config.toml
num_hidden_layers = 9
n_experts = 32
experts_per_token = 2
router_score = "sigmoid"
normalize_top_k = true
balance_loss = 0.000876
learning_rate = 0.0033
beta1 = 0.95
max_seq_len = 512
Below are experts of layer 3 (counted from 0) of a mixture-of-experts language model. Rows are named router (the router's row for the expert), up (a neuron's input weights, with its number), down (a neuron's output weights, with its number) and show model dimensions 0-127. Each number is 50 + 15 x the weight over its row's rms, rounded and kept within 0 to 99.
After each expert's rows: "gets" lists some tokens that make up at least twice as much of what it gets as of all text; "comes before" lists some tokens at least twice as common just after its tokens as in all text. This comes from a sample of Wikipedia text that the model never trained on. Tokens count by the router's weight.

# expert 13
router:77 48 19 17 62 27 48 55 32 32 73 44 28 55 56 50 33 58 42 30 37 62 59 35 68 58 57 15 41 66 26 65 58 24 53 60 29 58 68 60 82 48 68 64 53 62 58 47 59 62 39 18 60 84 59 63 49 77 49 46 41 50 67 57 52 56 67 35 82 56 34 65 48 49 60 43 26 53 63 44 39 57 55 50 48 43 31 11 67 17 68 42 58 59 54 56 61 51 42 55 56 45 42 72 51 58 42 54 73 62 32 61 25 51 53 44 60 20 57 59 55 44 58 59 67 52 49 39
up8:28 60 76 29 51 55 32 49 54 57 63 48 68 65 27 60 51 59 40 51 32 45 31 37 40 46 31 66 47 53 62 45 54 27 48 70 80 49 62 51 53 41 61 14 52 37 17 68 53 46 51 27 45 58 76 23 46 43 47 46 86 69 61 83 57 47 65 38 54 56 58 69 32 48 48 48 50 59 47 22 67 76 46 73 58 67 59 40 26 29 48 41 46 77 59 42 56 40 47 50 45 70 50 51 29 59 32 31 66 46 84 67 28 44 40 48 70 68 69 69 52 44 62 53 53 65 35 23
down8:76 40 44 58 21 23 59 47 61 32 57 39 42 42 39 38 53 43 57 50 69 67 48 27 64 49 57 13 58 71 64 37 53 52 41 46 51 51 50 28 46 39 54 40 27 71 54 64 48 49 69 39 13 46 52 30 28 78 45 43 57 64 21 36 32 68 63 45 36 21 58 16 58 76 42 80 58 48 50 46 52 46 79 45 59 36 40 60 49 24 50 42 45 51 40 55 30 59 82 57 69 36 46 84 41 63 71 45 29 55 28 57 60 40 51 21 49 36 39 66 50 57 52 41 63 32 55 57
gets: "ing", "ed", "d", "ion", "on", "ment"
comes before: " of", " to", " in", " by", " and", " with"

# expert 4
router:62 45 17 66 78 41 33 51 68 58 48 52 49 43 69 60 59 36 47 46 48 65 51 51 66 38 70 40 50 58 42 52 60 66 52 70 59 54 65 65 33 44 67 56 52 16 72 45 53 78 23 31 79 52 48 64 75 73 41 55 30 58 65 28 40 66 48 30 81 63 35 68 50 68 65 39 34 62 67 63 49 58 26 77 31 59 44 43 39 20 45 82 59 61 54 46 41 54 54 65 76 18 45 50 42 42 49 55 67 68 45 68 62 50 52 43 22 42 69 51 61 62 37 55 49 17 52 30
up11:76 49 24 20 57 61 84 50 60 42 49 53 32 48 33 44 42 33 48 10 23 54 59 68 48 48 66 42 53 59 53 73 63 30 66 36 28 40 49 57 62 26 70 52 41 37 37 46 64 55 58 51 53 67 45 70 51 51 57 58 57 53 79 50 43 44 64 52 37 34 52 87 69 55 59 45 22 39 80 64 43 56 49 49 43 42 44 10 43 62 61 20 63 55 53 23 87 55 47 45 27 51 63 76 53 64 37 57 64 59 24 66 26 34 48 48 53 36 36 66 57 58 48 60 45 40 54 64
down11:43 65 32 63 24 64 45 43 16 71 69 39 28 45 61 53 51 40 41 35 61 68 39 42 41 52 55 63 75 45 59 35 55 60 27 49 51 38 40 52 33 51 63 31 60 69 34 53 51 48 57 41 36 45 45 54 17 30 34 37 70 77 15 55 52 66 62 27 60 61 45 82 53 46 57 62 67 31 53 71 42 16 50 64 46 69 51 41 46 24 33 58 48 23 57 56 21 18 66 55 65 43 56 60 79 29 68 56 41 70 47 47 71 49 58 44 60 73 52 39 48 21 54 53 69 52 67 33
gets: "\n", " (", "|", " \"", "(", "\n "
comes before: "-", "|", "19", " -", "  ", "aged"

# expert 12
router:64 42 21 44 52 63 56 69 42 37 57 47 30 50 48 64 22 64 53 49 32 42 52 44 44 14 50 43 38 71 39 54 42 50 56 34 44 61 86 59 69 07 48 46 71 46 36 66 55 60 20 27 66 53 22 62 50 50 52 56 46 47 82 62 44 57 62 47 65 55 42 58 53 61 54 70 33 78 66 66 35 64 39 77 33 36 77 47 60 18 62 64 62 56 55 25 67 79 49 75 56 44 45 27 41 46 48 62 80 73 31 61 59 59 35 51 34 61 53 56 70 40 48 43 37 48 46 41
up13:42 70 54 78 72 45 48 42 79 55 44 38 65 35 37 26 38 66 47 73 54 41 56 45 58 37 69 47 36 45 49 59 14 56 36 56 39 45 63 69 48 37 57 52 24 62 66 52 69 33 39 62 40 53 64 43 48 33 68 44 37 56 20 54 23 16 36 40 43 72 43 67 45 40 42 49 47 51 76 44 55 31 54 82 50 38 58 43 72 37 50 29 69 60 53 49 55 40 73 14 72 50 51 64 53 38 62 48 62 41 59 45 61 52 57 47 81 57 60 45 48 72 51 62 26 00 56 66
down13:27 29 41 77 36 61 39 56 40 58 53 19 19 43 46 52 59 50 55 34 61 58 41 47 32 55 68 28 61 63 47 78 51 71 41 50 48 60 42 56 82 29 44 19 54 26 28 56 50 38 67 30 74 46 38 57 67 73 59 32 72 49 59 43 59 44 54 58 29 55 19 59 43 34 38 52 77 48 50 66 32 78 69 57 59 74 54 61 41 58 32 47 68 73 85 52 59 53 42 66 67 35 36 32 33 30 35 51 51 40 37 51 81 42 35 55 40 62 26 71 63 55 47 38 46 50 39 58
gets: " and", " in", " a", " at", " |", " or"
comes before: " the", " a", " his", " New", " other", " their"

# expert 1
router:63 52 29 40 51 46 51 36 60 55 37 57 48 50 44 81 51 53 55 15 37 62 53 39 57 58 39 41 29 57 43 66 64 55 47 62 28 31 75 65 53 55 48 55 50 52 50 69 36 61 33 61 74 27 63 59 43 53 32 72 62 31 64 80 30 41 56 37 65 40 50 65 99 71 76 35 29 72 72 62 48 58 16 59 21 57 46 40 31 33 70 56 51 75 48 25 56 40 44 61 29 33 52 65 31 80 27 56 54 60 35 74 65 50 32 52 39 33 43 49 56 56 61 63 53 50 52 46
up5:49 47 47 44 48 50 38 39 14 70 64 33 53 55 51 64 41 33 38 15 43 67 38 45 55 56 62 57 54 57 46 41 66 67 53 77 49 32 28 71 50 45 56 63 28 46 42 22 68 55 65 39 26 48 57 49 61 38 40 51 52 45 95 26 13 67 53 27 60 48 38 46 38 57 07 44 40 46 48 39 64 55 37 58 60 57 42 59 42 71 30 63 66 63 37 57 39 50 56 59 61 40 26 28 61 66 44 60 65 43 50 70 63 33 43 54 11 51 75 57 85 34 41 57 31 58 64 47
down5:29 31 52 60 46 85 49 52 50 69 52 52 50 50 41 47 52 50 55 56 58 33 37 46 34 74 41 50 46 50 70 39 11 29 46 31 60 47 60 32 68 62 33 45 39 68 59 56 30 20 66 76 76 26 67 49 48 32 51 42 57 36 27 75 76 26 49 54 41 44 71 70 92 52 53 42 50 60 45 54 31 25 39 42 63 65 57 58 44 19 57 63 43 70 55 21 48 59 56 56 31 60 35 36 37 48 73 51 39 43 32 50 86 57 53 60 52 29 67 51 34 70 46 47 71 50 36 41
gets: ".", "\n\n", "=", " \"", " The", "The"
comes before: "=", "\n\n", " The", "The", " In", " He"

# expert 17
router:89 37 48 36 52 49 54 36 53 53 50 52 57 63 66 58 30 45 27 48 60 63 51 55 52 38 43 29 47 70 41 84 36 59 47 42 21 44 45 49 41 39 43 71 44 29 59 51 63 48 24 47 55 56 63 69 28 48 69 46 24 50 63 48 26 68 80 48 62 39 40 65 55 67 54 50 05 76 49 50 46 41 21 71 28 67 77 34 62 27 54 29 64 57 48 59 68 72 41 44 49 37 43 47 24 65 39 45 71 62 51 55 33 33 58 50 30 57 34 73 56 63 40 74 27 27 40 47
up6:37 49 58 61 52 39 38 87 31 67 64 68 38 49 27 56 51 24 44 65 65 56 27 25 63 60 56 75 73 67 41 45 46 71 30 28 24 85 53 46 87 62 58 68 47 56 41 60 47 40 49 40 66 66 45 32 77 38 51 39 53 55 46 58 36 69 40 40 53 26 58 58 50 60 75 58 45 47 61 79 64 31 56 37 44 47 50 43 50 33 51 59 62 59 55 20 71 43 60 31 67 27 73 69 41 57 26 78 44 67 18 53 57 30 60 52 42 42 48 56 32 48 56 65 42 46 34 30
down6:03 49 55 68 61 39 49 60 73 44 53 45 40 64 29 52 49 46 48 33 42 27 60 76 33 31 65 70 75 56 52 46 64 73 57 50 65 66 37 37 39 67 54 42 38 25 45 36 44 67 32 63 29 62 63 46 59 57 51 60 37 50 63 37 48 55 22 33 63 37 53 28 63 48 67 40 72 26 46 59 72 73 67 40 36 41 58 63 47 73 25 69 19 49 43 59 58 58 59 38 63 26 53 56 71 54 42 39 25 27 64 37 39 39 19 75 56 33 35 52 42 48 38 82 61 55 38 56
gets: " |", "  ", "|", ";", " —", " 4"
comes before: "\n", "  ", " 0", "|", " 1", " 2"

# expert 20
router:74 27 32 49 76 14 47 45 73 79 42 28 41 33 42 27 47 48 58 29 43 52 46 24 60 41 44 39 44 51 48 75 47 32 46 51 50 40 58 83 57 51 85 47 58 41 75 86 48 60 53 49 44 40 52 35 27 55 60 64 25 38 68 47 47 59 93 39 52 41 45 73 67 72 67 55 18 41 59 60 46 65 45 58 57 58 53 38 39 53 51 54 40 72 44 41 60 58 59 51 39 39 64 60 29 62 42 71 60 90 31 53 43 23 37 43 23 56 48 60 54 52 37 52 40 50 46 65
up5:30 51 29 55 51 37 72 52 80 58 52 19 35 35 35 49 52 21 42 36 79 46 37 61 65 51 76 66 59 47 48 79 55 45 36 55 52 52 57 65 70 47 59 53 37 46 26 52 94 23 30 26 53 56 58 64 36 61 53 37 36 39 54 52 54 55 55 63 53 28 69 54 40 43 41 51 37 68 70 31 36 32 42 50 50 75 44 50 26 45 35 70 62 67 56 74 70 79 58 68 62 59 49 48 70 57 50 40 31 44 32 39 85 62 16 43 33 53 41 43 32 50 65 54 41 51 31 70
down5:54 40 36 65 62 40 45 25 42 28 55 51 43 38 48 36 32 63 39 52 20 21 85 80 44 63 19 36 51 30 63 38 29 41 40 57 19 34 14 55 53 57 49 57 55 54 52 30 64 69 54 61 58 40 53 64 30 53 38 50 67 22 64 23 72 31 39 51 48 21 46 27 34 25 55 62 53 39 39 62 51 42 44 66 43 43 42 44 62 43 83 54 58 65 61 36 59 33 68 39 84 57 62 47 30 39 33 50 56 30 53 50 28 51 55 51 61 33 54 49 44 49 68 56 62 75 69 53
gets: "'", "ti", "ho", "na", "gu", "hi"
comes before: "s", "r", "n", "l", "d", "t"

# expert 0
router:73 56 35 67 51 23 45 59 49 33 62 53 32 33 53 44 02 49 41 52 26 75 58 53 70 33 41 39 43 56 37 66 45 55 27 58 24 43 59 40 25 28 72 30 45 30 48 72 57 63 35 54 36 52 40 50 40 54 44 38 48 43 53 52 45 54 77 10 66 41 47 60 80 71 74 47 39 56 71 54 46 44 40 69 38 76 66 39 59 41 54 47 42 54 34 67 42 68 47 49 53 25 40 55 55 81 36 33 69 50 28 75 31 34 37 75 46 29 44 51 52 57 35 51 48 23 59 33
up15:42 52 51 18 69 48 26 16 38 63 35 39 57 63 49 71 53 41 46 48 26 54 51 39 65 42 38 37 45 64 56 41 51 78 27 68 40 43 61 23 38 59 90 58 63 27 65 45 55 22 40 58 53 52 41 53 71 50 58 48 41 62 59 48 60 50 56 56 61 43 52 43 54 43 51 71 35 77 76 69 29 53 48 49 63 61 49 57 31 57 45 36 38 60 45 49 70 32 62 42 72 08 51 49 43 75 54 45 32 48 58 48 98 46 62 84 52 25 39 45 58 36 49 36 43 63 83 41
down15:35 48 53 55 50 49 69 68 51 51 39 55 66 61 53 42 47 76 57 58 33 56 45 67 53 75 61 29 82 58 14 21 69 44 51 21 52 71 37 48 74 15 50 25 35 57 59 49 12 53 41 36 27 48 31 45 46 31 64 48 42 53 72 60 66 63 61 36 59 71 43 43 38 34 68 46 35 35 65 30 65 58 43 58 37 58 50 47 63 57 43 29 43 50 62 38 39 41 69 44 08 51 67 48 59 21 43 56 31 45 52 42 25 26 68 28 40 43 12 54 61 51 51 44 44 41 46 56
gets: "a", "i", "e", "n", "o", "u"
comes before: ",", " (", "i", "'", "a", "e"

# expert 15
router:65 46 47 70 48 39 42 39 43 43 64 36 33 34 54 50 43 37 60 37 48 42 62 70 55 50 44 41 34 65 66 45 56 51 50 43 27 46 64 60 64 51 49 57 32 32 34 70 67 73 34 37 66 54 43 53 14 42 41 57 43 47 56 33 50 66 66 33 53 56 67 69 62 53 68 55 33 76 78 64 40 30 23 74 30 39 86 20 56 37 71 36 60 69 23 53 60 60 23 51 41 48 97 43 44 87 52 62 62 54 47 67 43 59 59 44 19 57 59 71 59 63 50 59 67 33 66 40
up9:66 47 50 58 62 60 67 40 85 45 52 55 54 43 51 48 41 40 44 47 37 53 74 35 37 61 88 49 54 50 50 40 47 32 60 42 41 49 85 53 78 47 68 31 60 24 64 70 62 69 62 48 40 54 59 19 59 61 38 70 54 55 66 57 61 45 77 34 44 48 51 31 35 49 62 70 53 57 23 30 54 53 48 36 41 49 54 41 30 57 61 35 42 41 43 32 21 68 43 50 20 36 43 79 66 63 51 61 46 64 65 52 77 66 28 66 36 32 39 26 28 81 16 71 61 62 65 50
down9:71 48 71 28 49 66 49 49 43 50 00 62 47 40 54 51 58 48 20 34 49 40 70 34 85 59 63 40 61 75 49 75 36 63 51 39 60 51 56 47 57 47 49 59 62 26 49 65 63 46 30 51 29 39 56 34 24 21 54 51 71 50 66 21 27 45 57 28 43 38 53 38 72 50 32 72 54 46 54 55 39 43 81 29 50 54 51 40 36 34 30 46 44 55 73 20 33 35 69 60 58 65 54 54 35 41 44 49 48 40 52 45 27 59 75 55 47 28 57 44 69 55 61 20 69 27 45 68
gets: ")", "|", "  ", " United", " War", " South"
comes before: "-", "\n", ",", ".", "|", ")"

# expert 19
router:79 48 22 72 81 17 68 34 57 51 60 61 40 31 37 57 48 52 52 24 33 50 61 37 73 62 47 41 42 46 40 50 48 51 44 55 51 49 50 62 35 43 65 76 39 32 69 38 53 67 21 34 77 49 61 46 26 59 43 37 45 64 65 55 33 51 73 47 53 57 51 92 66 82 60 57 06 53 75 78 55 53 23 70 51 45 57 26 58 39 46 59 56 60 51 29 54 45 39 37 67 46 30 40 34 56 31 46 46 46 26 41 38 59 51 48 53 36 64 40 42 46 44 47 36 32 74 32
up13:31 29 23 43 31 72 58 60 77 76 50 65 53 52 70 58 29 63 44 45 28 45 76 44 66 50 45 55 65 45 36 59 36 53 54 57 36 75 78 47 87 49 42 62 53 62 50 41 56 42 64 51 42 67 59 56 70 72 66 39 36 58 77 76 71 74 43 06 41 63 27 33 49 75 69 42 41 57 23 73 63 66 50 55 51 58 58 47 41 50 48 44 60 38 25 41 18 62 45 46 46 28 61 56 63 37 43 36 50 71 63 46 54 30 49 45 33 42 71 38 65 43 36 35 50 57 72 65
down13:44 35 49 55 49 39 54 71 54 41 71 70 59 41 47 78 48 49 60 52 52 57 70 48 15 56 47 52 14 58 54 30 43 46 20 59 58 30 59 40 40 37 72 38 53 52 64 32 56 41 37 37 56 44 65 60 36 57 55 29 61 66 43 68 53 39 61 52 62 46 69 39 65 70 04 39 47 57 35 45 52 26 65 22 34 62 09 44 67 41 63 47 42 56 26 55 28 49 40 31 39 45 39 23 63 25 63 57 73 41 46 53 66 26 50 33 58 51 57 20 43 57 65 20 27 74 58 57
gets: ".", "0", "°", "2", "1", "{"
comes before: " |", ")", "%", "2", "0", "′"

# expert 8
router:73 24 27 43 48 59 58 42 78 61 69 70 44 42 61 58 55 54 38 42 58 44 60 40 56 49 58 44 28 58 36 50 43 39 54 74 64 57 58 49 67 36 56 39 42 39 53 60 58 33 48 38 68 43 44 67 38 53 41 80 63 27 66 65 53 48 74 49 58 36 41 64 54 82 59 37 16 45 60 67 54 58 44 65 23 66 70 34 42 36 74 70 54 32 44 50 58 39 59 69 48 35 58 52 37 43 51 43 61 46 34 87 37 42 53 39 28 34 25 83 65 75 08 63 60 11 46 62
up5:56 30 34 57 37 38 42 37 47 13 51 62 51 38 58 39 51 49 17 56 62 26 41 54 56 39 58 51 27 51 26 39 51 59 45 59 65 47 41 66 70 45 81 43 31 49 65 39 74 54 38 52 51 46 59 49 36 55 16 63 56 43 46 53 26 53 64 46 75 86 39 44 29 74 12 50 32 44 48 48 32 45 59 44 56 69 49 47 33 35 50 48 27 36 43 42 76 55 65 57 69 40 32 55 85 54 70 69 41 54 45 67 40 69 43 42 30 28 35 75 34 43 51 57 54 25 70 80
down5:53 37 60 31 62 16 40 35 59 48 68 60 42 64 55 52 53 30 32 45 44 24 49 74 59 71 48 44 36 17 43 37 63 30 13 49 52 38 58 22 57 48 30 41 50 53 40 49 40 34 68 59 32 57 33 58 65 57 69 69 64 53 27 14 82 44 48 65 40 45 46 17 55 41 58 29 43 24 60 61 24 28 61 25 75 32 48 66 73 28 51 75 58 57 58 52 39 55 60 38 57 46 40 51 46 44 36 57 64 13 53 53 59 26 53 42 53 51 26 69 47 48 60 42 40 63 47 54
gets: " that", ",", " he", " as", " which", " it"
comes before: " the", " was", " he", " is", " it", " they"

# expert 3
router:60 44 45 24 84 57 59 45 39 42 53 56 33 58 30 51 40 66 51 27 43 60 54 65 76 37 53 35 47 58 45 71 37 36 46 60 48 59 51 50 58 51 48 62 43 49 65 67 50 51 24 36 91 73 48 64 60 54 62 51 22 62 55 55 43 53 54 35 54 40 18 78 57 48 59 46 43 71 54 49 48 25 49 87 17 50 57 37 60 36 58 39 56 59 58 33 56 74 26 49 33 43 51 40 65 66 35 48 61 51 33 80 45 43 38 65 22 23 43 91 32 73 47 75 27 44 42 32
up4:42 32 51 68 20 51 59 43 51 68 53 34 62 65 55 42 41 71 48 34 35 59 26 47 82 50 54 33 41 46 62 13 70 37 58 40 61 59 66 54 69 50 51 46 56 45 53 77 61 48 35 44 54 22 55 50 50 43 38 57 47 40 55 48 48 58 49 44 55 99 38 73 49 43 78 76 53 63 42 41 36 23 43 40 36 31 55 17 48 48 69 42 60 71 63 39 44 56 70 21 31 67 45 45 41 46 39 10 41 76 35 56 26 48 51 75 56 34 54 58 31 42 33 38 36 51 47 54
down4:54 85 80 47 37 83 36 54 50 64 60 59 25 36 58 57 60 57 43 44 65 38 50 68 61 41 47 51 55 52 51 41 25 51 42 30 43 22 72 39 55 75 47 46 45 56 52 55 48 40 40 72 31 29 47 52 35 55 36 38 45 71 38 80 43 40 22 41 44 42 30 88 47 19 36 36 20 33 47 65 49 36 32 65 58 41 56 65 48 42 54 21 20 85 46 57 52 67 54 26 54 48 41 59 55 53 63 35 48 53 37 44 71 66 61 59 33 33 46 53 45 68 50 57 38 78 80 33
gets: " was", " with", " is", "ed", " were", " are"
comes before: " a", " the", " to", " in", " by", " as"

# expert 18
router:75 47 43 51 46 44 50 53 48 52 74 41 33 53 28 36 63 54 34 44 36 36 41 64 53 58 37 53 51 86 21 53 52 30 28 48 57 62 71 52 54 19 51 52 72 07 45 54 41 55 47 31 59 49 38 68 57 49 58 50 45 58 96 58 38 41 66 45 45 69 26 64 60 64 66 52 09 51 68 64 32 52 29 47 48 33 64 24 36 39 53 43 62 61 21 35 78 39 34 46 41 25 63 39 56 66 53 50 47 86 51 72 35 47 47 53 20 52 60 62 53 68 65 31 47 55 53 56
up2:88 46 46 67 39 40 57 58 43 48 54 26 48 41 68 63 56 73 50 57 51 28 68 37 75 51 61 23 51 51 82 36 72 53 78 12 38 55 66 51 25 61 39 59 32 49 46 64 56 64 33 50 49 53 36 77 59 30 39 55 55 32 43 74 40 35 57 42 44 43 52 45 46 49 43 76 55 87 45 64 41 77 32 64 33 65 50 28 36 45 49 42 56 73 60 33 46 66 32 35 60 34 38 67 27 60 73 35 41 59 59 68 27 47 48 56 37 62 53 37 36 50 41 53 46 67 69 11
down2:70 41 88 31 60 43 65 57 50 49 65 59 43 30 42 57 40 61 33 40 51 38 60 40 27 39 49 59 47 92 51 48 59 69 33 38 49 46 55 29 58 70 46 52 54 68 41 31 52 41 59 57 38 57 68 58 47 36 28 51 67 41 59 52 57 38 42 50 53 50 23 39 38 70 30 68 53 68 59 61 55 71 53 27 35 53 49 53 30 44 21 19 50 57 26 61 74 65 49 28 47 44 25 43 19 60 73 40 57 65 63 59 44 47 78 49 27 53 63 12 51 48 38 20 26 53 40 83
gets: "=", " for", " on", "  ", " =", " of"
comes before: "=", "|", "\n", " the", "\n\n", "on"

# expert 26
router:77 38 28 70 53 68 71 53 69 47 31 50 50 34 50 46 31 40 49 47 40 61 49 39 72 67 50 23 31 72 32 60 53 16 48 36 40 47 77 67 19 31 57 54 35 35 38 61 66 69 24 47 59 69 44 52 47 47 31 70 32 73 60 34 33 33 71 47 53 47 55 78 52 55 70 25 51 38 62 67 60 57 19 60 45 29 71 22 55 30 39 50 43 65 50 35 53 72 47 78 50 42 83 72 36 64 37 59 48 63 55 61 33 56 41 49 40 37 55 45 52 34 33 72 38 49 65 48
up2:55 80 45 71 28 57 35 41 57 57 43 69 49 54 37 45 48 55 45 48 29 27 28 66 66 34 68 39 58 37 30 67 74 64 54 52 71 38 28 44 44 49 46 53 37 61 46 51 87 50 78 72 32 39 51 33 49 51 32 30 59 20 45 44 14 48 69 10 69 51 52 27 47 33 64 57 42 57 45 62 64 75 54 43 25 79 57 51 66 54 46 54 53 63 38 47 27 76 30 42 47 48 43 58 35 44 59 22 46 49 34 66 36 46 42 76 48 43 57 46 90 57 61 54 63 67 41 46
down2:68 33 57 48 57 57 40 51 44 57 51 35 43 34 67 45 43 26 53 54 65 41 56 64 68 43 51 66 61 64 23 54 79 61 51 42 37 50 59 28 61 77 34 44 56 43 25 45 76 00 59 63 25 40 37 21 42 38 26 48 43 49 66 67 31 50 53 28 49 47 57 45 57 26 84 46 64 39 40 45 60 43 69 34 56 65 40 69 78 26 66 17 37 41 37 46 52 67 65 51 82 27 53 44 41 54 63 36 63 17 51 39 66 54 29 47 56 47 56 40 63 39 57 47 30 57 48 38
gets: "=", "t", "c", "et", "8", "1"
comes before: "=", " |", ")", "y", "us", "ment"

# expert 28
router:58 49 23 70 50 31 49 44 58 51 49 50 38 41 36 52 41 38 53 58 16 56 63 51 47 61 34 31 39 79 09 62 56 68 36 75 38 59 55 39 52 39 50 57 53 15 38 44 72 74 07 34 75 32 47 79 47 67 31 57 27 57 78 43 53 59 60 53 56 47 59 71 53 61 72 34 36 81 60 53 50 49 48 72 44 29 70 24 36 46 65 51 46 67 63 62 58 47 77 62 51 26 59 55 39 67 47 70 47 64 17 69 44 45 34 56 43 39 47 66 47 55 45 61 44 47 55 51
up10:76 34 59 39 29 68 35 25 57 38 60 63 51 68 73 49 40 74 56 42 46 56 68 80 59 63 80 42 50 37 31 77 47 16 61 48 63 53 47 44 39 24 37 27 45 52 55 43 43 74 57 73 44 33 65 38 56 36 37 33 35 40 38 45 64 31 37 36 64 55 42 52 55 66 19 47 35 43 70 35 41 65 31 60 28 38 35 57 57 55 67 43 65 42 61 46 56 71 41 91 41 50 31 49 65 43 35 50 49 68 36 31 50 60 38 59 53 55 35 24 50 74 35 74 85 49 47 35
down10:61 55 49 58 29 54 52 50 69 47 46 55 56 46 53 50 42 58 61 66 50 45 35 44 55 67 54 42 65 39 65 61 30 44 36 30 65 55 22 64 67 60 29 36 43 72 58 38 32 58 81 69 29 63 58 27 19 37 50 71 41 41 31 58 66 14 68 75 78 70 33 53 50 54 50 53 45 54 36 38 43 64 67 51 37 54 68 59 63 38 29 64 41 56 33 16 31 76 41 44 59 42 52 39 51 51 45 38 26 38 36 15 35 44 38 39 53 35 68 49 62 54 64 42 99 60 44 33
gets: " 1", " 0", " 2", " 3", " 4", " 6"
comes before: " |", "–", ".", ",", ")", ";"

# expert 14
router:66 54 24 45 64 45 44 50 55 43 47 48 48 32 44 68 45 31 20 23 41 48 55 55 73 63 44 48 54 70 51 60 53 41 38 29 35 42 45 43 69 40 50 49 63 16 37 65 84 85 24 57 66 56 41 60 64 57 40 66 48 35 58 37 36 40 75 31 66 64 32 55 57 62 57 50 29 57 58 55 51 64 41 76 21 67 67 27 61 43 51 71 47 56 53 46 72 38 43 43 54 21 59 34 27 72 50 58 50 45 39 42 52 51 41 37 29 23 69 81 45 75 45 42 26 09 60 53
up12:58 57 77 50 65 27 49 47 58 36 55 50 66 38 46 67 35 39 59 47 15 55 39 42 62 66 63 24 30 50 64 57 51 58 36 26 48 49 53 73 46 33 67 50 50 42 39 53 88 73 48 56 38 27 30 45 61 42 26 56 22 65 38 82 70 27 51 24 44 47 38 69 46 60 62 58 28 73 40 63 36 24 42 82 48 68 48 58 63 59 42 63 45 68 77 57 38 40 34 51 14 40 74 45 48 60 48 39 55 48 58 40 65 43 58 71 53 52 33 27 48 73 66 77 61 42 58 35
down12:46 65 39 57 49 36 49 53 51 70 47 16 69 67 62 18 61 50 35 42 71 33 60 46 29 50 66 43 60 39 44 36 33 53 50 47 56 48 68 36 58 55 50 78 74 46 16 53 47 42 37 44 61 50 42 00 49 45 47 56 20 66 53 40 49 39 44 42 42 59 43 46 25 47 48 41 69 81 13 59 61 48 65 52 73 53 36 41 47 49 38 41 60 32 40 51 43 55 43 36 25 87 71 74 61 32 45 32 49 50 39 42 50 55 34 33 49 49 49 18 84 61 63 33 57 59 43 59
gets: " of", " by", " from", "|", " under", " with"
comes before: " the", " /", " a", " his", " States", " their"

# expert 7
router:71 57 41 36 46 26 48 50 52 65 70 60 33 45 63 47 43 47 31 36 55 84 38 51 51 48 41 44 51 61 41 52 46 54 79 73 45 66 65 62 45 48 71 42 46 58 32 67 72 62 46 31 51 40 67 62 45 73 31 59 36 75 50 53 22 39 61 35 79 44 58 70 76 74 62 34 29 50 35 57 75 63 63 75 42 26 63 13 56 32 70 52 75 45 31 43 79 69 58 52 51 37 53 66 18 62 37 21 48 71 33 76 52 44 61 42 36 55 49 75 39 52 47 49 42 42 45 40
up3:55 54 30 63 75 81 62 50 76 47 72 27 21 32 29 53 12 58 50 30 34 32 40 49 33 70 37 52 46 45 57 31 46 46 26 53 47 41 31 48 47 56 57 42 47 46 47 40 55 58 51 50 74 53 61 63 42 65 28 81 55 44 58 24 30 82 44 52 53 53 37 58 46 40 28 50 61 47 52 58 52 67 37 55 44 63 82 62 27 75 50 23 45 53 74 84 40 62 16 51 67 32 43 57 24 37 49 42 35 43 41 64 37 26 51 31 38 40 57 56 42 43 57 58 58 55 32 75
down3:32 37 71 44 65 77 45 41 68 49 54 70 62 47 26 40 52 63 52 61 55 55 52 45 66 33 65 35 51 52 59 35 30 50 64 60 75 49 51 30 70 30 62 86 75 85 66 48 39 48 45 55 43 27 54 46 42 43 50 15 46 42 42 27 32 48 34 41 33 63 57 48 81 82 47 60 77 61 29 62 46 74 59 57 64 41 47 70 60 41 43 59 55 53 84 58 59 27 43 54 48 38 51 44 57 07 62 34 45 63 68 38 46 47 62 29 53 40 32 54 28 43 38 31 78 48 41 41
gets: "s", "es", "ers", " years", " time", "ies"
comes before: " of", ",", ".", " in", " and", " to"